Experts of a small language model.
Size: 8 layers, width 256, vocabulary 8192, 50.5M parameters.
Experts: 64 experts in each of 7 layers, 128 ReGLU neurons an expert, a softmax router.
Training: a variant of SOAP for the experts, 539M tokens.
Below are experts of layer 5 (counted from 0) of a mixture-of-experts language model. Rows are named router (the router's row for the expert), gate (a neuron's input weights, with its number), up (a neuron's input weights, with its number), down (a neuron's output weights, with its number) and show model dimensions 0-255. Each number is 500 + 40 x the weight over its row's rms, rounded and kept within 0 to 999. Numbers have three digits each.
After each expert's rows: a language model's description of what the expert responds to; "mostly gets" lists some tokens that are sent to it at least half of the time. This comes from a sample of Wikipedia text that the model never trained on.

# expert 17
router:476467514500400460525465523475468489557565495556545489495519522608499472464500542459505568554529532487475547499480577487567508477481481424540580508511526452445475513469520519476537540482522412508430514521509478462487481487579463518540479525547470444404532439536515478527506417494450460558547538508509470521519523528522525467480453482519571539508484551482460461531522492480486506505500538462473492504532521488471526454451500467529496507537465450473505562401545529582479527478441531534478482497528448568441492444491451516475598515551441510477550503516491500534514540490461544425583531553479494433515538501500478466520492406514470509491456520437486388527568519494447490483525584507467477530519462502482468438538436534480500498449568539522516427446429523485469458543414480
gate0:530502516544534502469441543525489460589513559464523470605470502462478497478429542548496482485531504440494498430474554550504522507524540492461503464576511454425541496487432555436487557475525526483512524505526508508551547502526413501486589442510470447397534539535456488570504443508464465489519507488578520531490520453429506503467503503453516571527474506462453503476531470453499474488488490467512473488559442522488448549509438485491457443545501498584425507529532430483532525467446477432507487466567505475517482509446504558512544458524449480644475467485556479511457453464456493452487516571590540493459492522556501531492522460528465460488484499462497475483592507480439509516530513502486555501495500418534562471493525598535548443522523484549472439459583502498450513514465501
up0:464528512473440553461499493497544505551545540528458555455558590563448490553478469493528481474498494554484465487462447471482560517408505564502538518511463467498485552482516487466413585505506488518518485571503455400444434526539477492529436486459531558543468549462404455512501521503462497533543482505514448563534434459494530576459471514467478499452423561503518499456484533519459509505502535511454475491514454521528490542499531468489488471480529543574476533527532526489501523501531611538474491549441464467518503534545508512516543457394456485580497483565517480515532514505437479499392551492432502474422544512488476478457501489484465464451511480579496537516489538446392554543497488510468515491490423533493543461520482556523507575478486484545543436542450489491490491559585453
down0:487509540523494417501483493468515437503605528498454508516476498524505489519489462536462544458529531542498548484484520560502579486534505564481583467413476410527448535547535532499442485543496447531472470519510503493504494507482485488469500494456462491562540484550500491453553518457487469469514533457537462535461482496399496464515465458531524479462548521501443491499517460395547597482517474522528449513515429487517476482464540462454566393496451505457530558449471502462499481533531479594523489479435463459529518454529493478591500494530574512538504503490430538543529503533493479460527474499387477469483492495574567588475508526506538544429527487419513498460484467498474498543472489609477515585484561462465459522476532475418502498421479534433497459570521537476480462517516444
What it handles: Capitalized two-letter opening pieces of foreign or unfamiliar proper names and words, such as Lo(pez), Fu(kuoka), Vi, Ro.
mostly gets: " Vi", " Ru", " Pe", " Lo", " Lu", " Ko"

# expert 62
router:504509517459541584446537518571435420497493528487486485471518549569521529535472452485457451490451518454447501528542457499588514532479528570497536553504498560420545460469528527431509503471510474484568515481474534569479477521493518486547491497491460558523456538429500437525514490543580552487467491473518491443441520581537525478513518491436437511434450523467527526486493509470556527475461509446580536457489453478576497463400623472507517493475493528542497469538511426474516550481479496550497561461518500522499443485532558491531414498486465479469513479468450510536509538500525543477492474495477561447484492479464529438478514451546572571590512436515531532507506479461483456516517462512510484491493473452482461477467570393460535584424569488459444509521508509568509459491448447
gate0:408455404450515524464503513491494528445516478486425519460516534473482540516402508545535512493444581440415529588489521502569541506511520510502506470522586483503514478472449504481515467475450565462501545540453500424438418556541501427523436515474495485538475498509442502478444542536482537576543480478484500470476482478499504440466538487474444473449478473493512435478482467515425487587505531475522474418497468505495437491506508519473501454510482402523503484430487531510552607538464495535474500406551473502515455425531466508528516469508465473517536537532491451478499583507509501532508530562479526491490522537480570489447478560481484466524555430521467419468491550515566468513542391500466430477494526520491489496522491455542530515563436552552498470455506486545494462544527433
up0:513499531474490449491441452473505539456405531533560501534584434521536520513480538540507487465553525516465495517494521504510460513519467491506455489502397467512509452531540474510493492502528453587537464512544563543606457532493574556512481433527462493552512536532485574468462538519491563475562418534467481513524561491467500502520512489514496484548506536520560449536477507465568545452439538438467519553552517525542555440591466522431483530530459469550478545541501523511516485514515509475536461499533495473557557485465440459482449428503515473502528590469507506487510552503476483436519519442490508516512538496427505490510544436536511480495525519521544593505533460518616497489437603476512454578518462471454552512462510489410486450557521431583554530495496522536568500482453495
down0:495460531445580519520470501477418489565498542453556539515500486551466559500557495528468449466473532499544525506414486552457543470460476526551547459436538529495499512461485546455458485464531517485454521506479558420495471544510422470443485502546529514434578491463548500526587495525483532540476597517513544505483514461557630506473515482472580488502516456476474569476505499567525497520558481556520532487447531493477523393484500417453467520535497494516510490487451507478527508501517505459428523514503533547493510537522529559433545471503446494470484549574471477584504500526491548503467558484560503598416535540541393536468519519526500485511481458526537503480493480461506445536530546514511531557461440487492520430492473470513497551522448475498461512421527539478493440384485507
What it handles: Auxiliary verbs is, was, has, are, quantifiers most, many, several, and the 0 digit inside years like 2006.
mostly gets: " has", " most", " some", " many", " several", " all"

# expert 56
router:468524545499478479479463513528408539526512494547462507424508484430512533507469513456503452520470508465500519471516451457465467500500527567491590498513467510479543490500454570448487471476566509553440431496551574413461483418491471503449453474542597484436477510539532471442519543508513487520546500482494528511529487450461517475524533541472480539495507519464590515482539529507455460549446461557622547580538506542484569557488458510572439558466493473575506497521502464565497551482548512536469526553490501495512466486500500473452514544526526452501483437511562426468491469510437519488556489475483557436463520559532459538433481530490440519553534495545471485525570520583472438504473475509485458468502541436469401511424581501498494472530424487499450498509538493468476590455492482
gate0:488410462501491525546473484493470509497422572521514471483533439521513432532443529462502470467506475557581475493523410513523494507475461477597458541506500486551546464528541497571508494511513431567560475442423553506517478502559416497466470431457538479480498514533483526468548531445502529488499480479460479546537614525485460497508548540523530517493491439520429462531579525481489505509421487514526521536501489471522528435510542444463498535467509434499458547458546459416431387474479413577541482556446521526518443594510524428480546473422506531520455477506469422485477440437490475468520483516474527507504442488511572464453447511501530492476525503497503464558444483483540469536570543470495481473545423513496483499463540576501515526526476543564467493527462493528487496471529478
up0:516516408523581543610473493566524546518469483486514484476430460540527548427555477480496524402512533526463541490468498443476555440544508504543576471446528488459477525533445473448496514528484528540515501594519506531492594502482478517448450523512534553459535487523491455521485441509499519495412537508480484472538497551480472534456486535551532514433450470531563513513466440485456544469451525484526490410490551435531519488499459544520529501485491443425473457503498511420400503476486537536478465532492465514442526476503439449579470486467553503518481501553467471515487532502506479522525429529416502503520424531500525537482532446552408448540506462490599548464508488500415557526474485507466505509449491536552477534487547521509478514526517386504439481530478503512455590471468509
down0:434543516474478567428566486490415439526512482485479514510496541513531476514410551567523463573431402406495509417520561527502508533424549505507525505500553524473549491508480569504485491462424487499473523501556536437490458509508442542497445525486530516498609515481483537480521575461492456457526455547462530537482477450469501412535527520507492451473526509462464500446484498476515501466544478473430493521530479469495453566431484452565492498488479521511470512518495518557521471488494474540537529429527490535524503497586587573417595525517492521479512467526542506521532549519451566470463549432537470462515509482482476473489503498445490470472461494492426515507487499458454503556486456509463423595476489499507516488526459409564503488522535539481386490502509508478554544481424454
What it handles: Commas, mostly between a place and its region (Kingston, Jamaica) or in dates and lists, plus and, dashes and "),".
mostly gets: "),", "\",", ",", "inomial"

# expert 15
router:523429581443466508444473437564479512556528519532471446514523515460486528549442539542545467492468461505446512494477538470509515450480475548447493486497532473540521536466548515519476491493546569552467523477604534503490536465445415461472528469538563528485467489555444484525541479464480544536505501515521497480540494493573478467492459485367504490487647515490554533545515387522517501450473478415503477502519498503490573525509603502516482547513526536555508473511583467494462478394468491567491534432505493502472514485484459480518486507495507453514498505511470478518485490448488479507462547495570484502509522447430498498531450463495446432464522472494481471535527439621498596437491444439536458463482484553476526523536491507558479509460443462521444485480530449488471526542481423
gate4:478519465413563556577467507543472531465478490531514524501488517507483515524478515541486532432603551480427564451526604559456509511455529466527424389516494485502517485547529467574481493494580491550442485412494501430484490521431463473459500423508492453403515488452524522518493481528477489503587465513514518536533509454513524526573456504533501534474476493538499523441559477519464475482533405419536535563499529473477524537424529468424455530448495500606535537504499517493529477482511501532530459563473467555444512505512512447459515572523435476501503489479535473505468454467432448559514437452494502522466519531401534517468498553486517503505492448552522537474567457501454443451518425518482523495507473507496501543530555506498527542551490521542468474540530509491495564461561452
up4:443557525578489533393414545543512503458483475506460513418484491495505486501520516466468450508510463517531463423479413498459533482507545514584410481530499517569471492445483488482476505531567559520484557488540488522474497553551440530463537488520514397497550542534480519440454454543500470400536425536494476530502498578479486487486500433491499512524525496521540496566498523486518506458506541550581483539482539505513501572492464517486506471500485549479484480479575545511426537506424501403510612488588517552421407432471476513506473480474533482520545511515476520537455485530512529489558452475483518514466512466556490461481497512514475494491497557543453498497523521506575473532491511456560536493581536434506395465470485468486445532483464505562517505516595521449475492544541511
down4:514500506478515519505498447547472488482490533573568551510548500431536503441543512463548592435493553536487510552508492462492455494492454482458480612587504513474472531443561532442486515488556561534502450528462522479560516440542470525578477535444503526467483490493450485532559611516506525499447516465487534478491568521527490457529549541515469462482530480439483491547505522513514493511519494527502500476464512468484450474512509516552478534445460418444506459514356384430444473560513511533461473506503476450624546516516491488502463482534472478491494520466531519528478515491511523567492498474541552402460492464497536510557472512473456539478527494466519479532533474464537489502426439487433522456510464513440513524521533511547472567437445530477489474467448519610502522572420502
What it handles: Pipes opening a new table row before a name, colons after list labels like Post town or 2011, and country codes like GER.
mostly gets: "=", "featuring", "|", " RUS", " AUT", " GER"

# expert 57
router:541551493508460440524472512542506510462529476500458546451508541472489554462465532477479514461433511514473480559468538478459550532528519485529512483511552595456561468465487510508499512474505471418542551492535526445521475486504522477506516512500609555510542506490449532530511483492545474501539539474559458524512554482449540523527477429521525522578489499503522478468470473448506505538513408430546564527533505554543498466526553530499522407468504466548545556431506480489458455513497525512536468417571562537403523448571442490515450471559478479526544495546418501513533526438512445533485477534473475456505542464494449407485449485518438452488469520493587478553493542513574537508444447454482513390490531547424509504465504491515423545499459486477560497499459434449400565492475480
gate4:398426538496489519519482566528498472534560459400455452502441498493400500490475530474483459470436472542547509514437497488486442454516511477524550466487492437467536484579475447498475496502510470455525514592397418518475468489505534476492534496491535504476528567543446450491450498460474444535451564477488455529558496547513481483532503420465500575514516483537427488466530484550549492528460499536516476500538533489523416480467507579409490507472490454495560419538543478481492452474490500521520480471523580440500489505511436499447518513488453467542487543482524510515509480501514513486500482480512516525523456464626487592525543498462479444574499527456515501538549531585465529470474471493570527538553490486515551466608451507474477509487429543574484564461434496490496520479517556
up4:518493498402477468579523537443431555433494548448461489512518597434551570529513552515464529510495459509550463420475557559519521501562541485458455409512519492458509508462491574477535497495476528487443555524473463483553506505464489544534455499512516524557576473497519464532509520477467506493494527503502463495501478444497474528529464445545475438555471541416464533567603535537493463530406383524521575459513508476444473492505476547499564497452559544529496488496438469500584555460483502554473512476510503548509439469486492544539511477472560537540478507543475543558478494462495487515490447441468441553469520520554525544449484571511513497534476489501521504520504530496586490522563536552475635470497508511568529500481539516481624530501509483530491471520500446477503518497508508
down4:518436426549473494501474437490452536432536493519497498459543476452469506543575465398520492610553551524512474536540450499431470513469540449550485483484429486544457440612477494516518461473483527532474518470473523539417487515458557491549523493559492469449415533566384568530526494443497472471493538501471571428520497515521472450444539494522563487459490539490530398506457454479540508453459492474515480519514500490459551476468515482527468583472517518556465491472519478504455507523546525429451534483467455505469525533542519484409516463494455516482518527467468511481474471575480427466495505443470496477537503522531484420534564556471437523493430514523457497496512443450510511510542494524567507551525452591515504473477497552527440436518484462495434484504465551539561541496517502
What it handles: The articles the and a, and determiners like another or entire, after prepositions and before noun phrases in prose.
mostly gets: "The", " The", " the", " a", " entire"

# expert 63
router:517486481500541482445450498438501469461484481502511559489512562457503458499480437523485470453519525481587547517525494487569519529466444452467532540525404518516480480373478592568519490478504500490441500593496500553527474518483496513464523505489491452546512504442491433570489499518463496468510493568460527541505440460501556527545491489460469448465485470453607495504539558488528463472545515552498580581517526444513472513560478552472482482522504540467506513539478427517545455486504513519473436544413526462505525547541526571490431510437409421608509502434487551511485554502473436514507477397511545511483495539503556531550471482492552475484494480539456487468487552492520570464499493582540586534524522495517497560550499461492495440454531562484557555484509545486470465516468479
gate1:437537523500552474530535567527483460464442492525508492485473552457566477518484470558549532466467460512502565516515548475437493592428460481498509474482492542525502498411470491530505471461405469480477475498554525548492462469500543503503509489454506507467549556510531448460431526544500437471529507515496520491520496498534529532498550468503500512484491471493442510481556558544512512504490460547491510472568464499526537541553464512414476443483526473511533598494479507570561543426469491548492454547522454531475444542509494552485518539474505464487551454490469463536562475525485481443402389435498500471475552488526448541547460552470507505486539517484552544477503538493569576541478516529501476464386517508411558541470412435465526506490450433512542568531547515492388498567434466
up1:534523479520481455534532552556397502614434525539462462525384470496536515402573475487537571492532520511556459506495499530536539488509529468473553577502551491521492495455474458459522482534502461510517471494484470494478550493469568502576484488525511478530458475487430474595522429437480488512466571489534530467442506507579493481523527470503467520441525544507478463512509526470485572496487588427485468526476473492470494582526524530481553549436501550459492508433458514455440488474529519425510468531489407597514520469534550430571499478430458438504489496500537490513483550538394468479473464550495462514514474505474523521498445571523453538482536499460505467572461502522553481519545491525488469489458456417450523505532491476532428451522483477523514490502535493415553489469490538
down1:446408523471446529454510520520524484579495470476561490424441463527542445459429510500556519539504599422423489568480517545480513496500444468497458469503487535486493461531491542516521439559546568468431503483475485482512492499558479539481482539432499529488468513586549526459524518460467423465497529559478504511473464530583562578447467470519509447414435557525444480521507585473546572503487466462571440552543497486516494571493439509525524504587511500456506494550534472489574531432463454481517406477486548474552485467569547491478446507511466473510483470458547496556550510567510490534476465483472518458461509488482524454535474486512512466503546490490443498526486487545519519474454503504552525470546496589554520505459431499458510454431499501486506491535552584522452510494473431
What it handles: Internal syllable fragments inside longer words and place names, such as Mau-rit-ius, Dor-ot-hy, theor-et-ical, trans-pl-ant.
mostly gets: "ult", " Count", "colon", " Reg", "tell", "pt"

# expert 34
router:551452557420562492592456518433523458556525446507520475507439532459461532580502525547472463561440528565472495461486538558471505557537486457530527455505487527460483449546565451492511501503484546387474521479445559486540484525489542477579506485518491449582514523476511481515488498530437512486510577537450482478485549475499486499490552429495502546466570493486513476495420494477530518438493462487454516462503528526516472525531547548530435501525407481473400531567479532469519523569440486486477430546499493470498458473444525530514484494530547533481601568520461452458463468494409411468493495578503488521485510474507513488450514527534482495541491486458517446473527497471430436475495532504530428573509626508503496527530502521482489526523566481577512451501542518555534463490481544
gate0:533460539485476482479563585504601459468456467507425530479488522475499500579475505550475534534558452508380488476570459488461505537460494501445523468544494501438521476471491455522526548554540437472432519557485553440529500495535558529502491568503503445520534434477487458482488533503508464557484631604466461542540601516462556553501525538479510530505586472473485471536468502460408521470479474496515516532518524556524465493497447498528468404535508498471512537479436501481437511477509503428513483532423483479534413533548435503488525524554437520566495558460530511494522531533520530484525494566490524464509591449440558451526447461505475470489472531466542557517434523537479474482485455488464551547520488553542498459520489507445476489587516477450490516476473539482506523515506539
up0:469526506481456469445519536506471551575477525469520505568423476545519549431490467490506497486497509464521509479488451479558467390519504474510470515557516509574527532433528558487473494473443513546478457504504458474512505482459513482470486513529421491568517546491465558481498488492492437519526506491543495522475462572502568444518500430510550406473583471566420432429551519511527460454476563511507502441486517452560532503502531545487505566426546457501579504443497522486493454469545419477542497546552459447542499495512477526474506544456474461519556476588569518533488569450510514454501500540507470493547516502438526469518495527512544444543486506494497483462460557517473534531503471609404534519440434472478470485457507585498583523528506565489475445542552484484513425533587476
down0:516490537427506517491488493508567537469541495529529535384514452508485495480429526529484461496551475536478487497455460544551424437451482523502549580525471525467638534479564506472555521561426472483529499529445487601467505493525545511490459520503531500414464481468476536567500517522548547527475515564512433476533499531491549553538465472501486514538472513477515460457469512484407549505535420480448465553463513485492499482533453475513537458481553436455480505516576518474493523579473502465486519385497547466528499510447446492443553558494578495521500482532483454526545484507554547510505466497539502507533481477504520482515543521422484518432419559476561514473489461602518511472524493445483539480568510516491531503515504526526397525443514493453398474458530486462451475451538530
What it handles: Short pieces near a word's start, such as prefixes (co, sub, anti, trans), capital initials (H, N, Ph), and table separators.
mostly gets: " co", " H", " bi", " Tri", " trans", " anti"

# expert 52
router:471422483491453469474544482470517505574506523465449467495441413588517481455446474480538465518553517531500469465530534501502540551416491474497517541524480514517487561499487499434521533508512473469478573474526405573513548507536419532545541477503465534507482522453488450513543517538442442529534434565576472521536482508510531528531544554556444484536488519495540508538520508480462475567530475526447516515516490495489445539573529506524468497491461559490553490535498457477485443543479460502475454485523450393568532517475504476497490448494580480521440538477514483459560431426438511551479514458494502497576531386523488516508472504449450540515521558498499535528558522503564512539443530488451446468541528483542549522489516413415382443491470497466409492435477480552513471527528491
gate1:485476483545507474512514483430535460562526519432457469539434511526500533493539468502603470464469513417466503489508517512474512483508447506536535509577482502470551476526442501523532516497529508510480515547518505557506466502415527506493479482554492493558479484524487570521515430524440509457537442564476491520578454510521475459497520514549549553543423495440474458545535461454480560551514459490468555482565557470459484482497450518475570456471552482473498497493487510515466555462512580487449437522525494538494536519605483479515434431481474502521580504520433525485512436422459497465611447508565519527582480473519454509487423491515493524540498515547465543529483481474555482510513518565533574572504495578514591481509484485517421543497536522487508529425601528571497603476516515
up1:523515455468483378535463520439519550491493512467569481495522461512533488555447463559490550466513402479489493463454491488555542558499480399489464473450441535516449544563499562522472451502435486487507536505478500530521524498509536517479538457439557469431486541460494493495537518484492480474482565556543476422449486491457577457514576529529475581502513438390486531534473449522546499476510490509411478456547512550515490522504527492460463437479567496467535505468475470500496615460495489490493496482529520521491545516490579479479481505545535505509564500550486439501503459456465503426570485527512383461505482512507484473533534504503429483430584532537562506493521418537518495451436523476493547571454522458478546561465519489467507476516471496502515514434494496426453486584526556
down1:571500502551536490493538472514566465525459598480510523490525537508510497481484471483455442485511492523517517519499570529499575491507501511487545454464509519542582473512454508592524482515473472530476453477433528476491465553500534403522500502511532512470515444534451429487493463427505528583480501518470601422545456499452469540564480492545582446467569516573501534463469483504512471502546451471549556486457435527481430510476473478504474479562495441526497480550517498480543496464438517488438501413483480473514476521449496522502505458518580520486462431478517478449505452524539501512462416493524516505508576436468484487462495555474515488524446494372539474470490445568558573500508538504495470580550541473483547568468512465415431554463548558475536429472507478485519499521579454
What it handles: Pieces with "d" or "ed" inside words and names, and capitalized syllables like Bo, Ar, Mad, e.g. "O"d"dball", "Serv"ed"", Ca"d"fan.
mostly gets: " Bo", " Ar", " Mad", " Ad", " Red", " D"

# expert 12
router:452503502461530512574496475485505572486507541491484507533455512528493543488429473506515500472484491521518458564455434527488463526482468533512452506519471480417533513532463442521494545469483572507521562572491563470478483501446559448415477453479543473524422537544521496508533535430476487486480443440508496510508592454447472521456404479430460441496497496436595483521528519534541518523496548528440471483482561506483452554449431582490541589472442564487429557453464513481518485489551506445491555504524531538568490535472566539516470504527539551482438457447515483546507500549488439486546470519464509528397424545525443509502516509487509453479466541445539567449455506567466505514500516457440512499459559464574500513525510476422548542510536587444497517476514468545465463479495474
gate0:444534538529492529514536474506460430474566500461492467477465492460438432432507465553455502518508522548461490502489473534490525459510429525545506507522463507473569527478479451519495499519490526532503539531502461472462506511501517577497642523463506554444552501510527537434535499474531466570463466499424505477488569459513429485490478459460444546568460517490580520476514541480515530543428514540505544544504490425414538567518472517404468505444422533520504558485526511508451463506465518418547501502461522444514508557511480489531496477467486534480490520486451474416494477527551492449508538463520524483524512525500515550602470587503631539511413585497580530520479509476491566503456430482406480520486551543477458467460464480450428547492531475517504551475534506517529513522519468
up0:526544513532491530482488564516494483542516486470471539510457488493518442456535534510524467522513574509463525561472555488511505470467478514489440466521505460439521523453417552505468507456466452566531519555473513500550560513519497471571427501540506484469416459447522520496574461403473478453487518472554463450525481494606451515592553487513537502472511478443432473494460508529496529449532518501406507422439500456456489537518459473553497554454518492448579503485489589541498463570523461484516448494557474537468510468602507425470525559494419541538499514527471522467537496544464539469526528510576451490480520547462460450466570535527553514556479577482527511474467464471466476488548513479508497476463431502439523530473583468494484589479557434493511440458482500470533433433530519
down0:477472542530412491466444489492486514511525471468475516522509474507385496579473506517503505515433596502502461569573490508509524485439525569471468569573495534553597555486469507456513537500483531488510550554429519570482543493470421550508528501497490604478535446510479563528494447447539539507505523516523537497417534411455445542513514548518517617528484502468509527462504544466506539511531490564562480512542506487455502481454460478550456536521476470421512429494469478592517497509476407503505510514489472503459451554508480536486521498436488490495575554481489530446500467454483517479497476580491580514535505509537476539536545480529509474489480506500397507466516523473501579494431517509500533488507510511480562495470408476490491492520453436454446524575469518557496525444451430
What it handles: Capital letters and letter pairs inside acronyms, abbreviations and codes, e.g. IR-GC, KO-B-O, PEP-FAR, Roman numerals like XVI.
mostly gets: "DS", "CP", "SD", "MA", "SS", "MS"

# expert 7
router:525508474473565499490504428520529492421527592511438449523528512502470436580465527445508466501488524518527494431436531534499555535530521529473445536464546465486482459579406502473506516515509528531480531569566520553489451407477424535462452507479526552543450501485498485505534504435465499497520490496446563483454530563482545520510468493491527514516543472512519558421450461468479435464526477478497518428530462542519525554522495511521540500551560427470478484551555514493576487461554500499525498470603529502535464516494497485505615476445507489490442442512551485488485461574536594517439499528475511480484527548484504463466489526469508463542488446519472447451595461455406493533459465485542526525463511575486499491491556541556546450470445458449544558490522511454514437498456423
gate0:463508361542518489483458471522493449488504487525438487445507480542422499570478457525476485523462455512486499458465587536512493425459439451517475461513588464486483463572445481514459528496476581536531509546543478450479535433526498543488523521536481573468446522459469510445462524441501534427549584457486510492469501588518530497568445516485489516532562448534523521492484487568484470451470552419487477441473432541472500454496515498507579443527573457550515441504523482517520514561509491536541513508489513480497512538503424508511508482505502509595574505509532503477561401457528518511480477499447484528483625467482525462532512570455463526441536482441510439476501422479574563531506512462503524472467507448478506452549498477538475415487488542454465508505525521459551541503515495
up0:484466445484392541457489423483457432456499478523627494444507478473503516497533473465497477518498520457525452387436545522537554471485494471534483514518501541567509407578400477516500466455473542517504531496493520546486487480549539486538463475570530500504492506485441431453525544486543507412498472451534571528525538509550508522470415416493500558485571447486529517465515477484437478420465562464515490499540467521415486576453558548512504496545480451483541509460508506456540455519587465567482509491436531510416472448536470516432567467549489485531543497498448475537458479505476509490447515474452550520490571475521462492533457545517479501501510565528424511579555425548454459478455498497492500541515457452505476502544527534551478536518531468486510536500520538471521537520496493
down0:546483480464557493578552457534500513424485506559523525554545462532524499481505462496502507505408540458595506509488568526473509484529526445531449550482498537554460479465453564559497521379446494526423610512517509546504501543503467483540533518511443554507470479426430496508578544468542472541424582506549507596532454487515552495436487502482504499467479532553523509456477523496507508472594493449543538511462440540469437461497444517496457455483484579513535520566456485523510459522526512502468479469595488545458542502476497517520510504505464428503495520546530530541490567490477488482521521474465517562496485599483531439597478507515505508480452495505450481485528564448484596435509499498549584447487529502529501568429523488547495488425502523484510519524510520499514560505485552
What it handles: Closing parentheses, semicolons, colons, commas and periods ending list entries, dates or infobox fields, plus "including", "include", "especially", as in "(2006);".
mostly gets: ");", " including", "]}", " include", ")", " especially"

# expert 40
router:540499464484473558412511459453471486521556528583452601524519502485508507533559494501495459551474607497440485446464530595520478472569509519559474541527499493408468505486461529503573542495494530522464381519475440539483482523431571441444476547555457516533538458447531471568509439540489533460534541556505512514536476469476500476498543498509530473455457532503481471464457474462512523551516559553456522458469454448507505482517455455501579488483453461464491443468511514546555509556497512482478493518508482491503492459504478500474612501490476516507484486506525460534600535462477530466497486552465426484494555440531489512525554444483470510528450505573590514564567553463582469515496539524486492510441473564498504479519501585484585584457461542519525533487533519496525472507446482
gate4:533571532522503550473554507491482504476582498408508493487607463488515503438467463569556497487566521489510476578466490528540525424511507541484444452482541444483602523509541479455502543525556481433523414470511421446499423489458598453490521511470460546467481460503445462486510517544538484529473497479483535524503503550514492428479501466457507452507425477586467445527559465503470458547480476544415498473538474456588477424429560470489551426494510520460517498480501529537470494483505462533480538521490479461503474431536454453459570544461514483457533451580513445553582496495455426457459459488523502553493510476458506589499478520435532558505464460505495439560469494506505511505567477483437508520472546534512502505543494532518566536521488547517462476480463498498490436490529454
up4:508545527438547463470411489423497544571487515535553621542564536517477478429489471490481427503521461406493536450528419471491546468491539591558484463492451456444439479428519546496475480449510471467560532499546480471515495487526497513453462456487528429434477520484554459499465468457432447500432549509496508503529464549494472457495507560500494495510494488463461508519581487521513534472455590436587497517531553457450456503501507560433520517477445486553496552465415490482495519530513485512454490445552541466472464509462495431520517560469528467480522517551489483506540496515468525543475441515514500556493507513494479575418503548559437434507499502491587485464532483495447583444452509448530563514469547430488501448498502470517508470502445515534435462561485463503542535467532514
down4:538449461512516476542565462608541500486526461445511525525443517563465529433507397519531467538459458443500481434519503495553511458464496549515497525454471510493525479570449514415532462512520528520467412464500509550549477478503500584470507492485518534562492517445506501465478606443484540511516507526577469478515539469412463517502456458510552529513520487495446484489455486468525478440558581546539483470408509573505531458545551467495463527494497513471530501494461518471480434559453462552509498480524519558489546536538551514478489510558477509514549480560511457449492528467479503429498596543505464580508471522535496515456570531471388519482538470413471504506466562429507508458532514521508541536555509542468544553544466594529554579498547508474521513513496506451494479497572540
What it handles: Inner syllables of names and words, often after a capital, and umlauts or accents, e.g. "B"ä"umer", "Cal"te"ch", "Ti"to, "mo"le"cules".
mostly gets: " Cle", "è", " Hu", " Pu", "ö", "ä"

# expert 25
router:446448563561513540494506550505408491482470511462415471439497460513549520494500492520474516511515481501485482562545525500477514518483465507477483481480520526510473470507433563581493406521617473544492540515530538530491543476486485557441508454499448506487551489538477470492462542531561478519416514463489520437603548558541535521552522450557513535453492521474504615500558495534537518538482513493531529475457464517422539553471536460513580471467575480478560480438497449483538479512543565518509487407526506508480497431530483461554447474489421530444497506449451546490483511537471525530476509478513535449480494571501621416490521521472500522442434498515493517521532527560488533515489509526506486432494557496545482435533462481517455536555464536426421449521504521472463479467415536
gate0:582523588544488505462487488474478440475453527532413487464525469502509511504524467505459515607490554512460551545582546548525503530507505464510498559518527584484527445498484471509521496456515488462512449529455525481481460520489518497439571524551419502511518551525555474514500510506524525408502502437532555466536521576452492456535414456501509491474381484546448457529446458495515510556525482460491549458481482578449573535504509477429531522575480547461552488511434538492525493445505530477504510420514538481486453481508469514520512537465475562457493573550414521489505474480503527428483471525485522459474481552526582513514430509447527471529519505508564512463503417537484475483477492512532500490445512473484565493469442464538572539425534481456596464492553459452429469424522515
up0:428475475537606456481500527525467527478548530528572479524563505530505451486471483399531528411477524568399454455434454497497494479467501521479488448469508527524489546446533437491446507478467497445516581554384447510528470494539513466511508521491525461539480446497432554516457523542474521529532484479534484516506535404471497456481512547474542503524484491470574523501445446532541569483504524457495493474507468399508504448418483539552441519481451467521543554537495453529469524532534552485474581575436478506521537515439473480532517507519546423524515577515491494473551495520587473529506470505518535473516510460471472454508506556462497521470503468447457431582439502579546541552541488523493411510509410511476474505486525459469468503556496435522482530485443506573485490520531499
down0:551556516463539480520556459531484461441506527566521544545458500457560503554551476518481549433434581469500475473528534472537453499561539491506463538482479458445538461520488527481515513535513533460500487485494540553513463551474519433497577533503487488486461501423436446520552550464415545499526483424545431493463574537556515464425474411515508502483483445499500448509502555453507518510563424488443542527469479489502449457498468516533584481513460540497387595441510521505482436368540468480462535468458484461540472543534538530403501499491472451499516393515494502444571576488549390519433539471508532516535487517484517513517560512513526481540514456513463537533516530485521463504510474548488453483484529503506539475475528475528501461511500547547485447526515534510556526494540471
What it handles: Subordinators, relatives and auxiliaries in biographical prose: to, was, as, that, who, which, when, until, because, would, became.
mostly gets: " who", " when", " where", " would", " until", " which"